From a checkpoint of a small mixture-of-experts model trained on Wikipedia.
Size: 15 layers, width 256.
Below are experts of layer 7 (counted from 0) of a mixture-of-experts language model. Rows are named router (the router's row for the expert) and show model dimensions 0-255. Each number is 200 + 40 x the weight over its row's rms, rounded and kept within 0 to 999.
After each expert's rows: a language model's description of what the expert responds to. This comes from a sample of Wikipedia text that the model never trained on.

# expert 40
router,238,188,296,212,204,170,161,131,256,157,136,148,219,153,192,212,223,253,216,246,228,256,198,171,203,183,208,213,133,175,206,114,253,276,228,159,221,197,135,202,198,210,137,263,216,185,171,206,201,177,157,148,212,170,154,240,152,229,233,151,238,228,210,206,227,200,221,226,205,204,245,190,221,235,171,227,236,172,221,160,180,195,242,147,263,221,214,161,251,195,238,253,190,183,171,244,251,260,143,177,177,250,144,197,185,213,185,258,204,123,167,189,211,186,220,223,182,174,184,243,140,157,138,165,204,237,164,291,230,213,202,189,266,170,269,155,224,151,188,191,231,192,165,225,178,189,177,223,180,205,129,142,138,199,244,196,203,297,243,185,226,166,260,266,255,221,231,286,255,223,162,169,142,218,151,196,152,144,219,177,208,163,203,174,235,259,237,150,224,223,236,149,225,186,138,272,214,181,229,99,246,174,119,217,121,155,179,190,157,237,136,215,125,183,151,221,224,217,195,178,192,189,135,151,122,169,199,178,197,256,172,257,211,171,206,133,181,195,195,280,226,251,255,216,198,196,174,242,162,131,256,223,201,214,139,118
Description: Sports-text word starts. Initial pieces of words and names in sports and competition articles and tables, such as el-igible, Ar-tistic, releg-, medal, É-tat.

# expert 14
router,251,224,275,239,193,240,172,279,163,261,261,172,238,195,196,199,213,306,263,144,197,120,241,239,220,216,152,224,146,171,163,198,172,259,162,236,206,224,146,162,199,180,252,157,166,159,194,192,190,272,269,217,202,219,162,186,170,156,234,171,166,248,147,233,254,179,169,154,215,143,215,182,231,137,224,207,229,153,236,207,199,171,234,129,206,161,186,139,190,170,275,205,243,208,179,151,133,238,247,173,232,163,150,163,208,220,228,225,180,268,171,132,286,166,249,161,245,153,155,261,172,181,189,155,159,248,165,218,143,233,233,130,221,162,131,167,185,235,217,184,197,219,261,209,225,213,201,285,249,242,179,185,175,205,215,199,185,187,220,210,259,167,246,201,212,169,186,182,170,215,184,206,155,176,170,200,164,243,229,231,202,313,277,131,240,248,291,99,156,168,173,283,252,230,213,214,203,257,254,189,215,211,179,227,146,244,178,107,203,207,216,171,214,257,217,264,226,238,190,178,204,252,171,248,161,218,132,228,204,129,239,197,221,195,143,148,192,166,149,220,250,186,160,198,193,170,223,191,194,205,161,232,223,216,265,169
Description: Music and sports vocabulary. Word starts and words in album credits, song charts and sports seasons, such as lead vocals, mixing, tick, play, season.

# expert 42
router,209,150,198,145,233,195,252,146,286,200,209,263,242,263,243,135,180,251,190,181,137,204,225,240,189,172,198,205,174,190,116,222,152,207,235,208,257,122,110,175,249,152,193,220,228,277,183,253,185,234,144,157,219,218,236,196,165,246,199,162,147,167,246,198,260,202,219,206,253,225,206,192,222,138,168,244,134,212,153,143,221,228,139,203,242,247,237,186,197,295,256,238,248,151,204,245,201,215,162,206,163,222,262,226,230,166,184,163,229,243,272,199,235,180,239,221,183,256,254,115,183,235,179,161,217,130,198,230,232,202,170,176,145,150,190,239,222,221,189,179,261,241,116,226,133,281,184,251,224,265,171,178,183,147,266,239,219,183,143,153,279,192,205,227,208,243,236,171,185,216,143,128,117,159,183,221,161,252,253,179,215,175,242,238,225,223,210,130,145,172,170,184,185,211,113,213,219,136,197,176,182,216,217,187,222,194,188,228,164,168,175,128,238,263,209,261,123,167,233,191,157,204,170,171,203,206,226,259,229,184,219,188,173,184,158,239,176,226,199,216,105,239,151,169,144,150,194,216,176,199,152,230,189,154,193,259
Description: Capital initials after hyphens. Capital letter pieces starting a name or word part, mostly after hyphens in compound names and places, like Jean-Pierre, Rhine-Westphalia, Anglo-Gorkha.

# expert 43
router,192,276,298,278,225,194,208,127,175,180,231,159,180,201,139,192,252,278,214,257,219,188,256,244,130,278,172,221,204,166,147,170,256,251,184,217,227,180,170,225,192,210,210,241,196,246,248,154,196,187,166,218,189,216,207,215,191,183,211,220,188,123,216,163,198,251,266,224,288,234,208,196,135,212,150,237,181,223,251,217,211,175,223,190,227,201,240,138,217,226,191,210,172,252,254,225,162,195,210,176,274,204,257,153,184,246,202,201,148,210,105,253,200,204,247,195,242,170,242,250,156,185,137,174,203,148,252,140,145,238,164,164,259,258,168,176,174,244,204,157,207,226,207,196,138,160,177,238,154,162,250,191,152,149,186,168,187,192,254,167,213,134,273,296,237,177,222,279,254,232,177,243,219,166,175,202,185,141,153,123,256,222,199,203,164,247,228,230,179,276,150,210,235,177,158,244,224,251,207,144,157,236,157,220,201,127,209,204,159,201,139,145,243,126,109,211,171,256,258,255,155,254,155,222,186,218,209,212,163,204,138,180,149,168,241,224,204,178,150,196,175,266,198,153,205,222,146,114,200,225,190,186,178,164,189,215
Description: Career transition words. Prepositions and verbs in sports career sentences, mainly "to" after traded or loaned, plus became, joined, appointed, named.

# expert 41
router,165,211,208,160,177,131,204,127,257,146,182,155,195,208,209,176,198,223,217,286,219,231,156,211,175,217,164,160,202,198,123,215,186,155,189,236,203,195,276,162,155,233,177,175,220,240,242,165,233,207,223,220,154,187,234,136,173,207,144,264,116,236,253,255,128,203,138,165,186,198,295,211,266,181,201,196,162,214,193,187,216,157,151,177,197,126,246,244,104,205,182,250,231,185,206,202,235,223,135,185,177,219,158,173,188,227,219,230,147,190,216,233,284,231,230,217,138,184,124,256,219,131,153,236,215,237,208,188,195,147,219,166,228,222,184,198,135,206,214,170,240,169,183,228,229,168,267,158,180,103,223,187,161,248,121,181,263,262,177,179,193,152,114,213,220,249,187,266,210,229,269,210,210,219,221,175,215,209,246,156,180,161,178,242,214,223,182,237,256,151,134,219,216,197,248,208,273,213,229,122,227,168,273,210,232,213,114,194,264,73,232,213,220,130,222,180,216,202,178,272,222,235,175,240,155,178,169,177,192,194,192,164,247,248,252,201,149,244,189,254,224,137,211,195,208,253,209,198,198,158,132,210,282,206,209,246
Description: Sentence-ending periods. Periods and closing punctuation ending sentences, including ". and )., usually followed by a capitalized word such as The, In, He.

# expert 60
router,176,201,120,210,155,193,218,181,208,205,170,219,224,166,171,255,319,150,253,265,256,159,159,252,155,203,236,245,152,177,161,228,125,215,210,171,253,142,214,182,192,205,186,191,155,236,235,230,198,202,279,255,93,223,212,180,172,254,236,244,203,238,224,256,194,99,203,142,151,209,193,261,259,247,209,169,254,232,182,261,180,156,210,182,214,171,164,309,228,147,199,132,107,149,188,179,224,131,190,185,181,204,165,220,197,139,201,129,236,247,181,251,174,182,173,213,209,187,156,196,202,226,145,233,231,210,132,210,207,214,265,183,159,187,199,158,173,174,193,271,223,228,261,245,186,236,200,172,222,165,145,166,183,232,173,128,225,191,200,189,200,235,226,178,258,198,265,188,217,211,209,97,208,208,198,247,235,214,225,192,171,234,250,230,207,205,150,237,164,238,152,131,161,218,204,98,209,179,176,227,186,217,248,163,247,232,209,187,227,227,225,151,247,191,162,176,120,168,228,201,184,149,269,191,155,240,141,198,274,162,139,142,256,239,262,213,169,195,157,242,150,242,248,192,268,226,221,207,226,175,199,217,238,251,176,271
Description: Taxonomy abbreviation periods. Periods after abbreviated genus initials in taxoboxes like C. acicularis, plus taxon suffixes such as -idae, -aceae, larvae, and labels Phylum, Binomial.

# expert 32
router,180,238,226,126,189,179,171,199,226,205,217,215,154,152,229,175,175,245,278,179,199,244,246,136,153,205,198,274,220,217,180,178,148,186,241,193,248,207,250,173,149,200,160,227,242,172,193,118,204,235,173,222,237,254,227,168,219,178,261,225,186,216,219,249,172,201,230,190,222,268,198,244,180,174,257,164,282,251,164,253,239,166,298,206,122,136,200,244,159,159,155,216,225,261,194,224,169,193,155,157,272,160,142,174,171,259,206,243,193,175,235,150,256,239,192,224,211,133,209,182,184,238,258,172,221,162,238,216,247,229,200,154,143,152,210,214,196,172,113,214,146,237,240,218,134,225,165,251,218,174,141,167,168,142,271,162,267,190,254,139,220,164,195,178,230,167,223,207,157,238,226,275,237,230,162,270,194,219,202,228,180,159,173,237,162,294,205,248,184,239,221,163,233,204,243,229,153,142,229,226,232,173,174,192,268,129,166,160,195,265,210,120,194,231,224,166,163,159,186,222,192,210,254,156,154,248,237,178,205,144,247,200,206,275,194,223,131,240,168,291,152,219,250,233,181,243,164,186,241,151,226,178,279,228,227,129
Description: Word-middle pieces and of. Mid-word and final pieces of longer words, such as nostalgic, chancellor, neighbourhood, plus the word of in titles like Earl of.

# expert 16
router,222,177,232,186,154,167,258,175,169,197,209,246,136,159,230,269,236,184,215,195,264,166,218,147,167,154,191,215,168,218,231,182,260,239,172,204,242,161,254,232,220,159,181,176,152,136,177,118,243,196,163,198,185,240,163,233,182,153,235,170,283,117,250,155,229,203,217,202,253,240,253,219,194,161,251,199,173,207,221,239,180,184,191,140,198,255,238,134,193,218,197,207,162,249,191,220,144,208,169,240,235,285,170,173,208,185,190,228,220,158,189,153,246,233,200,187,204,215,222,191,272,273,208,123,195,192,193,207,180,290,240,259,188,189,262,185,205,155,212,121,125,196,136,133,193,265,188,209,145,184,257,152,252,136,233,81,144,216,223,157,184,231,181,266,246,136,188,201,152,252,132,247,220,278,202,216,128,145,167,150,236,179,254,154,226,270,204,184,150,161,187,228,183,139,175,151,201,183,169,217,150,137,245,196,182,210,188,202,275,261,166,147,253,192,210,190,211,198,246,187,195,258,227,190,189,198,146,102,206,269,236,232,206,251,228,233,193,164,189,197,243,217,167,201,215,244,251,254,229,172,206,113,185,241,222,146
Description: Mid-word fragments, table rules. Word-internal pieces after a capital or prefix such as b-ord-ered, Th-orn, dev-oted; also markdown table separator rows in sports tables.

# expert 61
router,218,147,194,127,187,152,260,135,244,215,226,256,231,183,225,229,281,115,195,118,171,200,169,241,163,206,241,195,147,176,181,255,165,150,151,165,191,186,140,239,223,205,166,257,242,221,269,249,235,216,206,198,195,243,170,239,202,182,253,235,163,203,157,187,193,119,254,145,260,218,129,170,181,167,220,212,270,191,230,139,160,168,164,272,224,248,145,215,218,214,226,194,237,133,221,252,216,200,206,181,199,141,180,200,167,188,191,168,146,192,227,193,220,199,187,210,176,240,193,184,227,187,168,212,216,171,169,239,164,136,188,168,204,260,179,257,238,149,211,162,190,195,167,149,187,167,163,154,246,138,223,141,282,169,240,268,275,222,243,203,224,256,172,147,245,152,240,211,291,189,179,202,219,280,223,180,215,236,215,177,236,256,148,241,182,259,159,202,199,196,133,187,257,197,213,286,220,220,251,188,242,267,159,237,251,195,184,182,278,166,220,188,210,228,267,215,226,121,224,240,191,254,295,157,277,205,189,184,200,206,166,141,246,219,180,214,279,251,177,149,208,166,241,221,217,227,130,174,218,137,150,222,202,191,146,287
Description: Foreign name particles. Romance and Germanic name particles and articles, such as de, del, la, du, von, der, et, in names and titles.

# expert 22
router,248,149,199,275,197,194,216,98,161,180,189,195,184,202,159,195,228,135,204,245,196,202,183,214,191,209,148,237,139,164,229,161,197,208,182,183,167,141,191,274,274,196,234,258,155,244,227,193,248,140,171,243,219,175,213,144,265,221,187,248,199,216,188,120,211,207,267,213,276,230,238,151,223,198,219,170,225,185,262,206,136,206,239,168,241,172,155,136,147,171,221,158,204,159,255,194,169,162,169,166,187,180,232,207,241,260,194,177,195,171,198,277,163,229,212,236,164,227,225,171,114,190,229,193,181,173,153,279,193,138,196,235,110,111,267,241,206,241,133,234,130,288,233,175,195,197,146,228,164,273,314,265,144,138,186,262,227,174,178,188,251,183,195,262,168,185,185,130,189,181,213,167,174,194,243,214,205,120,222,203,160,205,160,134,212,193,191,172,111,131,187,230,234,167,222,202,205,199,189,163,120,192,170,149,241,200,187,176,263,217,181,214,170,168,258,159,188,190,144,209,210,154,178,171,117,197,193,180,216,158,265,160,209,255,263,247,213,241,166,196,112,167,240,238,184,170,177,181,206,217,206,229,150,263,191,195
Description: Foreign name syllables. Inner syllables of Arabic, Japanese, South Asian and similar names, such as Mas-y-af, H-iro-shi, All-ah; also the word of.

# expert 46
router,126,266,191,255,162,233,229,197,173,259,197,153,208,255,236,220,141,209,273,159,211,150,183,183,149,189,235,250,157,191,153,165,194,188,228,213,114,151,224,210,195,157,140,155,188,199,163,124,156,178,155,219,182,237,207,156,275,206,218,212,226,119,187,170,166,149,197,188,151,189,173,198,259,210,206,218,233,175,245,223,253,214,199,162,220,195,190,234,182,243,155,189,191,280,148,173,183,125,175,205,210,230,177,169,207,145,144,211,196,136,226,227,144,222,149,131,200,182,211,244,216,214,206,173,209,262,201,171,149,151,202,172,237,206,264,191,223,130,170,274,142,189,169,140,235,253,123,217,268,227,157,204,187,233,163,181,165,185,200,261,180,184,255,195,182,188,185,219,220,250,149,245,136,238,241,299,160,216,258,205,197,215,226,172,265,240,201,222,295,98,192,224,216,264,135,174,167,252,248,177,265,218,199,171,158,188,242,230,256,232,128,182,249,114,195,157,131,248,276,206,149,217,232,168,175,151,206,237,175,242,191,247,214,186,240,248,150,167,245,241,165,246,185,233,135,242,214,235,223,238,137,227,230,267,229,234
Description: Coordinates and odd bytes. Invisible marks after geographic coordinates like 47°04′59″W / ﻿47.08, plus raw non-Latin script bytes and table abbreviations.

# expert 56
router,187,165,237,155,161,233,204,228,204,202,166,182,213,147,208,220,247,157,179,218,178,192,293,200,256,229,147,198,204,176,299,157,231,193,234,152,158,143,179,170,282,194,288,238,178,214,200,209,126,202,185,232,245,258,164,211,134,218,232,205,210,240,112,192,193,193,236,122,232,209,229,189,264,216,199,208,289,161,220,208,121,233,191,151,160,263,161,250,195,238,224,221,258,229,108,203,201,239,197,187,217,213,109,202,186,192,204,227,202,198,190,175,247,158,219,230,171,156,168,198,186,206,245,209,159,209,229,184,214,207,302,207,191,246,176,238,276,222,163,168,226,130,122,194,160,147,201,160,215,224,284,142,227,197,181,162,226,224,231,265,199,215,162,188,256,194,250,154,241,160,125,161,209,199,170,175,217,203,149,251,212,306,227,219,274,135,210,215,197,214,196,293,187,152,222,216,139,178,242,158,159,220,128,252,269,121,262,257,218,183,191,184,229,163,156,233,136,257,151,220,202,255,175,272,177,225,157,246,201,202,200,136,187,223,187,227,141,207,189,171,238,169,280,178,123,185,204,222,139,214,221,242,208,195,183,175
Description: Opening parentheses in bios. Opening parenthesis after a person's descriptor introducing birth years, as in footballer (born 1996), plus table pipes and line breaks.